Weights of a small mixture-of-experts language model, trained from scratch on English Wikipedia.
Size: width 384, vocabulary 16384, 57.8M parameters.
Experts: 64 experts in each of 14 layers, 32 GeGLU neurons an expert.
Training: a variant of SOAP for the experts, 394M tokens.
Below are experts of layer 9 (counted from 0) of a mixture-of-experts language model. Rows are named router (the router's row for the expert), gate (a neuron's input weights, with its number), up (a neuron's input weights, with its number) and show model dimensions 128-191. Each number is 128 + 32 x the weight over its row's rms, rounded and kept within 0 to 255.
Before each expert's rows: "mostly gets" lists some tokens that are sent to it at least half of the time. This comes from a sample of Wikipedia text that the model never trained on.

# expert 32
mostly gets: " season", " film", " team", " life", " game", " series"
router [ 85 139 131 143 188 100 150 175 110 154 151 182 125 112 103 124  82 111 129  94  81  93 140 143  90 149 136  60 161  72 160 104 153 141 137 143 166 110 121 128 104 138  80 112 140 120 131 156 138 155 116 110 131 167 133  56  77  93 122  72 122 139 205 173]
gate0 [141 113 150  61  99 131 124 161 117  83 139 177 176  58 110 154 112 170 189 158 112  89 118 163 132 121 144 121 121 133  94 176  52 164 156 135 168 166 129 106 104 111 114 121 106 148 157  90 127 120 150 131 152 160  34  94  66 102 103 117 119 147 106 161]
up0 [115  66 103 100 171 127 168 133  74 174  98  90 108 127 169  86  81  94   8 144 126 188 150  80 121 115 114 170 126 123 153  55 180 126 108 134 113 109 103 197 102 113 123 163 168 118 129 131 114 168 159 138 108  94 151 110 125 155 131  86 135  97 165 186]
gate1 [ 70 126 146  95 148 135 147 113  82 160 143 118 130 182  70 186 138 170 172 117 169 148  89  88 104 112 187 131 126 112 114 110 146 152 185  94 117  90  76 118  83 112 118 121 109 162 157 143 135 179 111 190 147 151 139 135 122 195 122  81 107 155 182 141]
up1 [116 126 117 120 200 102 143 160 163 110 111 122 166 192 147 134 150 173 139 145 158 145 132  91 135 169 140  99 118 125 142 125 176 140 139 141 163  96  37 128  79  90 157 139 143 152 134 139 122 159 123 182 115  84 148 183 147 178 118 116 144 121 147 109]
gate2 [103  53 167 131  94 132 119 134  81 105  97 167 100 193  61 130 145 115 113 165 146 112 188 125 134 103 104  84 128 158 179 107 131  85 123 100  85 116 124 166  99  85 145 116 150 156  93 134 135 148 101 122  72 109  88 167 119 117 128 199 128 146 121  97]
up2 [171 168 101 165 174 121 155 145 111 170 141 190 165 134 138 116 126  72 152  97 135 132 118 120 116  81 156 153 122 157 141 169 161  62  93 155 122 185 104  66 151 145 155 146 136 116 111 168  89 178 122 118 102 123 153 144 148 129 161  89 133 142 129  72]
gate3 [145  89  92 129 204 143 140 142 141 133 121  89 131  76 105 131  88 116 108 131 135 235 153  81 118  73  98 150 115 126  97 102  83 127  68 132 108 153 134 130 155  94 119 121 212 133 147 178 122 154 124 134 107 154 157 163 170 137 148  90 151 132 142 134]
up3 [126 155 104 134 128 179 189 123 105 137 120 108  92 126 190 103 107 141  84  92 163  79 102 121 104 131 123 114 162 116 127 121 142 102 163 160  86 165  94 142 168 115 133 192 133 141 174  81 169 127 112  72 167  54 116 125 143 113 131 122 149 125 117 110]
gate4 [127  60 168 140 115 134  82 225 118 138 146 103  88 105 134 151 175 139 114 148 149 127 120 162 129  77 156 153 109 115 177 140 140 170 112 126 124 136 167 133 184 152  80 139 101 132 130  95 135  72 162 123 154 145 166 131  97 150 163 153 155 116 174 167]
up4 [147 180 111 136 122  57 129  96 124  85 160 107 115 144 102 178 188 101 152 122 117 142 189 165 138 129 150 108 117 179 163 133 119 140 135 147 142 120  56 140  62 141 126 153 217 114  96 164 164 112 157 100 138 147 138  79 132 120 139 137 182  87 181 143]
gate5 [171 131  95 106  97 131 164  74 169 159 154 129 128 142 113  98 151 115 122 136 149  69 135 150 142  83 121 146 192 124  61 115 127 151 142 112 122 118 136 129 116 145 123 182 150 202 161 109 109 175 157 111 101 115 108 181 140 165 100 109 163 127 163 114]
up5 [122 161 112 116  56 163 159 175 127 134 106 127 116 130 139 108 130 137 180 145 116 138 115 127  54 166 142 158 122 115  52  60 122  99 101 167 144  97 104 127 173 152  76  84 147 147 165  78 142 179 125 150 167  98 151 137 126 135  67 138 101 134 105 121]
gate6 [121  92  96 120 127 211 114 152 105 125  20 121  65 157 141 133 103 111  91 137 132 163 117 130 122 146 144 110 137 142 146 170 153 105 167  73 143 133 117 107 142 159  98 121 112 117 170  99  99 143 160 173 114 127  82  97 133 131 147  68 128 106 135 186]
up6 [147 155 122 136  72 166 123 160  86 149  65 148  74 130 133 141 136 135 149 144 162 170 126  69  96 120 114 153 147 127 113 100 160 110 149  63 145 162 120  98 109  97 107 129  95 125 171 107  61 143 171 123 163 133 121  96 139 100 126 115 115 175 140 202]
gate7 [176 144 125 186 105 147 122 126 140  75  88  86 151  96 106  89 138 152 101 153 166 125 118 108 153 170 164 100 132  95 160 135 109 128 228 163 147 146 150 177 104 116 148 111 140 119 141  89  74 138 149 100 116  80 165 151 151 100 143 128  43 140 116 129]
up7 [140 130 121 134 184 105  93 146 145 102 114 174 109 128 115 117 165  94 176 129 105  91 107 158 101  97 105 126 140 113 120  98 116 154  89 109 104 119  71 116  87 129 133 142 116  87  99 142 115 191 124 127  68  73 105 151  96 110 108 152 135 112 150 138]

# expert 12
mostly gets: " life", " family", " city", " game", " children", " death"
router [113 156 102 146 172 119 127 113  84 161 106 152 134 114 127  84 114 109 177  82 121  89 140 153 152 159 133 131 133 118 195 101 122 131 103 112 103 128 160  75 135 146 123 131 133 127 166 169 144 121 151 162  83 144  98  92 108  85 121 121 145 122 206 158]
gate0 [128 151  99 137  97 125 132  82 136 159 175 108 151 145 123 142 140 130 125 140 169 145  96 154 120  84 131 135 108 108 171 178 120  82 114 148 164 134 163  95 138 143 177 150 108 148 135 134 110 136  66  95 145 140 108 131  85 154 156 134 152  97 111 110]
up0 [148 130 102 143 112  82 159  88 118 150 146 106 140 131  92 162 107 182 148 118 147 127 108 145 160  92 108 110 122  98 119 170 125 124 149 126 151 167 157  82 154 134 145 170  77 176 139 124 100 132 120 112 121 133 165 120 106 182 129 106 181 140 143 103]
gate1 [100 116 144 122 132 149 104 104  47 141  99 119 124  98 175 130 115 136 162 146 150 105  77 106  97 127 177 161 123 166 162 169 176  79 141 101 101 155 117 135 121 120 155 116 167  89 193 111 124 167 107 126 103 123  92 142 210 112 123 173 123 146  82 142]
up1 [135 124 114 161 114 109 111  94 133  69 169 118 104 177 141 141 139 193 119 124  86  91 125  84 131 155 160  85  62 132 116  86  76  98  68 102  40 129 107 123 116 141  96 111  65 131 116 151 180 121 199 101  88  54 145 106 151 153 106 155 157 161 126 117]
gate2 [ 88 144 131 123 128 150 126 113 174 110 141  84 130 100 159 154 114 143 114 192 173 187  86 134 154 102 175  92 195  97 134  82 121  96 132 138 126  89 106 159 119  95 123 131 142 162 101 108 159 113 109 222 134 148 168 166 132 130 199 126 166 107 157 133]
up2 [139 116 147 127  82 114 135 130 145 149 140  88 134 133 160 127 131  77  80  68 143  97 183 123 158 167 155 107 131 168 119 121  91 177 127 116  87 167 168 105 168 126 122  92  93  73 127 143 124 113 161 159 100 204 138 138 133 145 166 141 190 169 109 132]
gate3 [119 117 123  95 148 113 144 179 123 157 145 112 144 121  76 134 122 160 142 137 118  84 146 108 127  87 130 141 124 142 140 108 119  65 157 130 108 163 143 170 141 131 120 155 186 126 172 112 166 117  94 186 116 125 100 151 156 173 173 141 114  84 162 155]
up3 [165 213 151 162 108 120  78 117  98 116 104 161 153 139 121 125 122 112  90 114 108 161 161 131 116 134 123 140 115 154 102 168 120 163 175 120 162 103 118  88 190 170  70 123 190 180 130 164 106 119 132 135 139 139 148 111  88 130 172 136 130 100 156 118]
gate4 [160 170 133  99 154 146  97 118 156 135  93 145  52 102 146 148 141 102 145 133 109 147 103 107  51  99 172 133 142 144 160  72 181  77  80 139 129 114 125  98 120 151 113 120 116 163 119 160 141  98 120  97  81 161 155 101 109  85  82 104 168 114 170 108]
up4 [ 93 147 145 152 159  93 143 150 126 136 154 112  81 117 160 123 161 117  97 115 133  80 118 107 139 121 180 135 140 202 110 144 109 125 119  99 169 149 159 133 122 126 165 111 169 141 116 102 153 124  67 120 115 131  90 187 100 198 150  97 110 155 160 125]
gate5 [160 175 161 100 166 105 124 138 160 120 122 143 145 130 117 130 135 125 127 144 101 138 152  91 107 116  83 124  94 143 111 127  97 121  78 175  98 121 146 137 145 102 125 103 188 138 124 113 174 118  96 112 144 192 132 183 149 101 198 141 124 146 112 150]
up5 [155 151 130  79 162 161 129 107 181 113 129 141 138  98 132 127 129 142 111 154 117 164 127  85 146  52 103 107 150 141 110  95  27 117  50 132 123 103 146 172 142 131  77 169 160 125 170  86 147 108 170 137 162 184 158 162 111 100 186 115 166 142 140 118]
gate6 [146 137  95 129 173 195 157 180 122 177 182  82 149  41 128 112 171 106 101 205 143 147 183 139 121 103  98 157  66 105 107 112 178 179 107 140  90 161 108 168  78 122 146  96 146  72 116 145  97  77  88 131 119 129 151 129 131 147 159  87 176 165 133  76]
up6 [ 92 175 126 139 160 121 109 151 157  68 112 128 107  98  86  95 122 131 159  92  72 139 133 114 171 103 211 141 120 160 156  82  81 121  60 138 147 134 101 185 133 176 139 113  68 140 128 153 178 181 146 196  92 111  92 143 147 104 142 116 124 213 176 166]
gate7 [156 101 120 130 176 146 144 142  88  93 130 133 159 169 112 173 166 125 128 169 126 126 112 150 107 104 198 108 155 101 122  88  21  73  97 122  98 174 155 137 112 138 125 125 129 145 121 106 123  95 155 118 167 150 152  92  99 120 109 142 113 108 102 167]
up7 [127 120  72 119 124 156 165 126 165 130 155 178 119 149 109 150 128 105 133 172 150 116 118 187 165 134 181 103  86 125 102 146 130 167 109  89 165 118 135  64  57 132 102 131 111 111 175  95 122  46 168 109 150 152 110 159 109 133 100 177 154 116 143 163]

# expert 3
mostly gets: " if", " with", " when", " without", " include", " because"
router [105 121 149 178  91  41 145 159  95 132 132 122 100 144 186  97 174 120 137 136  81 128 173  88 139  70 133 128 154 164 118  84 137 165 141 151 161  98  59 116 159 124 107 135 157 110  77 145 137 161 120 115 154 118  78 158  72 148 123 101 139 124 108 137]
gate0 [ 59 140 122  98  92 123  79 149 100 134 119  59 149  82 142 126 184 109 108 133  36 125 174 126 112 104 156 141 117 109 126 141 174 185 102 139  95 100 179 188 104 120 171 135 140 155  87  71  93 141 141 133 112 134 124 122 131 147 155  95  91 151 114  90]
up0 [152 112 138 153 179 165 161  99 158 128 166 166  79 112 111 146 104 116 138 109 192 157  97 127  98 154 106 107 123 102 136 128 104 132 192  75 172  80  27  69 168 132  79 131 104 143 124 176  66 127 122 154 154  79 142 136 132  62  91 113 113 106 103 144]
gate1 [151 110 173 157  80 101  70  93  81 146 147 177 133  78 150 144 112 153 127 119  99 105 139  97  98 131 140 150 139 140 163 192 119 124 134 169 179 196 143  99 222 128  90 123  63 129 116 148 108 145 162 124 122 121  84  90 153 104 150  86 135  94 140  86]
up1 [135 125 185 159  79  92  65 109 109 149 148 159 132  59 124 150 119 151 137 130 101  99 145 138 110 117 114 155 158 187 140 195 153 126 123 163 209 186 163  78 178 119 112 140  64 118 137 132 108 149 154 126 101 129  92 111 109  99 184 100 111 122 165 108]
gate2 [129 101 161 173 107  29 140  94  54 152  88 115 138 134  97 133 138 146 116 173 194 159 148  86  89 153 170  84 152 116 116 108  84 216 146 102  82 124 117 153 125 145 148  85 116 122 187 136 144 148 119 112 113 145  97 121 117 108 149 142 130 129 107 195]
up2 [116 107  55  91 142 133 186 125 156 107 140 163 170 146 149 171 100 152 119 100  99 124 130  76 124 128 132  66 138 141  86 169 122  80 142 197 141 123 202 158 185 118 102 121 146 157 138 135 120 155 145 164 158 103 105 148 137 176 156 121 142 188 142 136]
gate3 [134  97 134 116 115 170  78  73 105 166  97  72 120 167 175 186 131 145 151 148 104 120  78  78 148 101  81 120  83 139 145  97  91 123  85  53 146 147 130 158 115 114 133 113 118 111  95 128 150  53 103 120 134  51 158 181 135 134 163 104 125 153 155  81]
up3 [109 150 107 176 128 130 155 156 105 118 181 182 104  98 111  60  93  96 101  99 123 124 180 147 128 133 151 127 139 137  84 172 115 128 157 120 153 101  90  72 138 133 118 138 147 126 131 115 156 184 136 156 170 198 101  54  95 152 117 135 116 112  62  98]
gate4 [ 98 126 156  99 158 109 112 125 110  98  97 130 151 153  74 129 146 129 142 183  84 108 173 106 138 107  89 146 149 108 138  74 116 116  95 112 117 136 173 136 207 120  71  97 188  85 146 180 131 139 163 124 138 101 107 135  76 160 124  98  77 108 133 150]
up4 [146 117 150 131 148 124 114 104 162 107 102 120  57 114 135 162 140 124 167 143 185 130 165  94  96 192  95 121 111 132  80 112 114 148 197 167  74 143  91  97 113 156 198 126 163 102 126 141 141  56 130 148 176 142 119 113 138 100 160 154 106 113 113 183]
gate5 [119  78 135 132 115 170  58 102 173 147 121 136 181  81 166 142 132 134 162  91 140 121 156 159 150 100 117 162 115 186  83 130 144 146 129  88 100  93  99 134  93 122  74 129  80  83 100 164 144 130 127 203 129 126 148 218  75 145 102  77  91 128 127  99]
up5 [137 150 146 136  93 110  91 102 135 117 149 140 164 118 150 137 161 125 199 163  91 127 132 118 175 157 128 171 107  77  71 160 143  79 137 149 124 117 101 148 141 129 115 149 150 166 124  88 135 135 137 125 161 184 130 102 133  80 129 143 131 191 175 192]
gate6 [135 170  89 162 105 125 134 155 155 130  79 116  92  73  59 109 104 107  85 119 135 137 139 143 134  82 133 161 150 116 112 101  98 123  99 126 159 115 127  63 160  69 111 136 148 116 143  76 118 122  93 205 115 162  98 132 166 132 143 151 142 135 145 169]
up6 [108 207 146 109 120 152 133  82  88 132 121 127 142  81 135 136 113 140  86 130 106 119 148 109  95  97 161 107 127 122 134 158 100  95  95 123 129  94 178 106 167  90  87 129 185 144  97 140 166 185  73 131 120 138  83 121 181 220  93  97 158 132 142 200]
gate7 [159  90 141  90 115 105 138 122  91 146 123 140 122 127 122 119 104 138 140 124  78 127 142 153 118  95 195 137 193 114 116  50 139 177 138 128 147  85 156 120  72 140 104 120 141 122 146  92 133 121  75 157 129 215  89 164 153 103  31 104 118 123 185 172]
up7 [151 142 122 124 147 194 206 139 138 134 110  98  96 152 184 124 177 181  87  91 122 174 128 104 111 147  87 156 118 188  89 142 161 108 161 159 120 113 109 144 146 142  89  78 137 122  91  91  96 116 116  80 154 137 134 126 102 121 159 151 156 114  78 148]